config = dict(
    n_layer=9,
    d_model=448,
    n_experts=20,
    experts_per_token=2,
    d_expert=96,
    d_shared_expert=320,
    activation='swiglu',
    moe_layers=[1, 2, 3, 4, 5, 6, 7, 8],
    router_score='sigmoid',
    normalize_top_k=True,
    routed_scale=1.0,
    balance_loss=0.000169,
    balance_bias=True,
    init_std_router=0.00725,
    lr_router=0.000481,
    n_head=7,
    n_kv_head=1,
    head_dim=64,
    vocab_size=4676,
    norm='layernorm',
    norm_place='pre',
    norm_eps=1e-06,
    positions='rope',
    rope_base=10000.0,
    rope_fraction=1.0,
    qk_norm=True,
    attn_scale=0.125,
    tie_embeddings=False,
    parallel_block=False,
    init='normal',
    init_std_qkv=0.0182,
    init_std_o=0.0,
    init_std_up=0.0182,
    init_std_down=0.0,
    optimizer='soap_variant',
    lr=0.00188,
    beta1=0.95,
    beta2=0.99,
    weight_decay=0.067,
    lr_head=0.00297,
    grad_clip=1.0,
    warmup_steps=94,
    schedule='wsd',
    decay_fraction=0.625,
    decay_shape='linear',
    final_lr_fraction=0.1,
    batch_tokens=[16384, 32768],
    seq_len=1024,
    doc_mask=False,
    train_tokens=285600000,
    steps=12586,
    dataset='wikipedia_en',
)
Below are experts of layer 2 (counted from 0) of a mixture-of-experts language model. Rows are named router (the router's row for the expert) and show model dimensions 112-223. Each number is 128 + 32 x the weight over its row's rms, rounded and kept within 0 to 255. Numbers have three digits each.
Before each expert's rows: "mostly gets" lists some tokens that are sent to it at least half of the time. This comes from a sample of Wikipedia text that the model never trained on.

# expert 15
mostly gets: " R", " K", " S", " C", " L", " P"
router:103189136125102123150090133130148132141131144097181117181078156093163099109121091139127086174068138127160101132148119117088140115115097094149083084120137124119190133167115131167073180092125084107157094115116157191197115180131199103167138059061057113163136118122164120179137156110171111104117088163167145168104076136136093116095114133143

# expert 2
mostly gets: " and", ",", " in", " of", " was", " is"
router:142147140119162159137153130154117086085120100102175122149116170117139115059172075088143129145121126171162109127155114138152129056082112093128138098100152132131141117137146120123113145118157045140124092146108097151151114119122125108167107134093077064182129102116166132177149141100110125146108156159123097104143107117148110109138141117145

# expert 5
mostly gets: " an", " An", " own", " incre", "An", "leg"
router:148134145124069155190164088066125122131087088088127124123097165129146092081142116083095072113089124110154108093151120135128074103146115159135102117153142129147150133169186168135087158103106107077144086125103093170109102184155151068098174109129133178153144132105133151155174184116103141098174109168070170103173096168113096122134147143177

# expert 13
mostly gets: " |", ":", ".", ";", ").", " /"
router:103136093123130152090135068109145109089138118088159158139120169119175094149203096138125062109085138128158078127110150122106132085194136087151155158132124108125140148186146074110122172113140035066140074108111108187174125221091168160123158108164063128167118151109120134123092173136081114084137124146156192124090097066124046113114175129155

# expert 6
mostly gets: " •", " inst", " Ser", " Des", " San", " Sant"
router:104159181084100133121149096145088080086124101130141151145099140149142044069146119133148127159102161209184123149148118145112107084108131138187033114192158160138146102153149138089120160065177107103140106160092089150169145152132135128155151068098088131128165133110108156169094153167084100127107156160130110204109081141117103051117131172110

# expert 14
mostly gets: " 1", " 3", " ", " 2", " 0", " 8"
router:116193104107109232150110080121093068091128149096131140148135127108110128084194084107081071137085120193138108155176123174166128126123176097110119142128183100189167118184130125128113178132145111069158043107098142154173136118109188045132093157152103140131118173173131105165099126168131107131117157147123113112145081136145154152163148176107

# expert 7
mostly gets: " 2015", " 2019", " 2018", " 2020", " 2010", " 2023"
router:134144133130086162108144068078146142105146151127150130152170195138138088071151143154183141180114103147155070113099156079110078049142134132138089065153098116106113122186185112111104173100132109175145075085156098168154055200086122094124079121087107118114156151089141115170139123172137075146132075154111153160150080177129117052170130158123

# expert 8
mostly gets: "\n", " \"", " also", "\n ", " two", " first"
router:147203109163050124132154057073132133119177098081142096162121144108177104094129090146105054125104130116141122120094091132190115110090164096156081084127115128146201137101183108142157158115102079155155113138120127176116123166126139111189142111083057147120144112139175085112088162181136168127070178151095162133122089127170108109096115169148

# expert 16
mostly gets: "it", " David", " Frank", " Peter", " Michael", "art"
router:093159151129097174130071114111117129113131130111164110132088157099167095120190120134118094191116152145178093143171139151110108103143144100136099101126148137161169160170198098090145153143122093141145102148139118147156089172131183142124138107088139106148214143147175164136152177161154143158128163196145160099100116062229108110138123178157

# expert 19
mostly gets: " film", " album", " work", " art", " music", " use"
router:156132076127092122112120122135077073119169113114185121210096152115194130117129140152090106153104135134165061140087083142165099133091146091164102097135146151158147134152144105150139133152126112094140086126172124115166136199161148092172132082097068116166174104116126161166110115112090134174139165144128153124163135065162126146135093173148

# expert 10
mostly gets: " (", "–", " I", "/", " U", " un"
router:073081126148117165142133080067094137066176138133192116128068156119156054147094083131142102148109144157176102195162111147149114102122121119207074113114224126126130082136142126141110194093140116085135110095142079134130111133175171100148084113101081108122181203114093160175117134109135150154166136162094159132091067128189087103102111180095

# expert 11
mostly gets: " res", "′", " all", " reg", " exp", " ass"
router:079176100111123139116147053131154130104125161122175130147116165081167070078142133169126106096140131148156081164180110105129157119159096128194111105146153139116185105125139126151045172139172146138165105147091122144182138169127124108123158162115108098147175120119158188171150136193094102178164158114126142145109080145147099132087128133148

# expert 1
mostly gets: " he", " He", " it", " which", " It", " who"
router:117152124113111144113100090116042115091124175103180131116073168100132092112122073108106080140112197152125099159139117105115093087119150072162075077090202140139133164165165090155117165178122098135158101104142109163178106135093126147161135139126074085145182123120148090144163099174063143105147087139123163120177113113082090090131129179184

# expert 0
mostly gets: " to", " for", " School", " For", " would", " will"
router:146177115077134194115100103097071081085172134080182166156110130085158081038162093139128096127169158141147112209128092100117151144132162100137112063167149094150128120158147100153089220126112106123097109067155113109150114166118156111114167111110042144082128129134116079134097135144095135131138143151123149098181063138171108135154129172146

# expert 17
mostly gets: "-", " the", "|", " The", "==", "==="
router:139184098124121166144054079129110111121130139143157145172074145123093110133071093143136101155159122149153085143192091162150084053165129104162097124178124158150166101149106116103083182121164094097164058134134146230202108158135125160136132132072144165162179163189098161115143102106129183093114153152116128128162118144106132158154107168178

# expert 4
mostly gets: "u", "a", "i", "o", "ia", "ai"
router:140179152119108156117156119071131110092154116097132113180146156107184111125194075092138148136090132151092125153152144122115166070145120089126139130149147170134142091138128094124114147120116051101155097149080175106133109097088135144124104176113141127210177121136162141168136147149158156174156142131090128168106069151137061098119130126150

# expert 12
mostly gets: "or", "ues", " Racing", "ally", "ate", " Label"
router:113114104144077203145117075134112150160127097127172117193118194110127049112133077121136112110076129125140047095104119140110120124142145078172123072198153095186147102192146094110115139146113102092132075113128106156114146127073151100156105156096101099121139182092143144132150119064121169122095120187167159119156077141129123114088104130175

# expert 3
mostly gets: " Pol", "ić", " Kar", "ol", " German", "š"
router:163165112138091200139137145111102081066129091129133081133126156093214073100109138160137104166113193162147118143094121101152092119127141095126090097077115084065152153141196043149111159083174066132148069141126101173185111123091135130160100138076082127168112119140085095173152152171105074155118141147170126151100045134173100153085117199134

# expert 9
mostly gets: "est", " Col", "th", " dist", " Best", " ph"
router:121157106094130168102095077155115096131140153128156137124089185114138129081134120124142109155144128155123151063065127120126161127139109153134097106140173083144157152185171129100106121128136101105114102161068112188197066181091135158127122118109129125163150154119110183137108117132144106083113139097089149134083083104112100126118085159138

# expert 18
mostly gets: " New", " United", " Pro", " American", " South", " States"
router:089132154064135170134132139138132070117095136110180181136104170058132078083165155136066107209085138162178068120131089089145120115141145102127130100151108142120118140144159118159157105118158102069106150096139071161197089158112131135186093130136095073137186140112119107093174180145091143146101102194111105145111051110153114131163112156144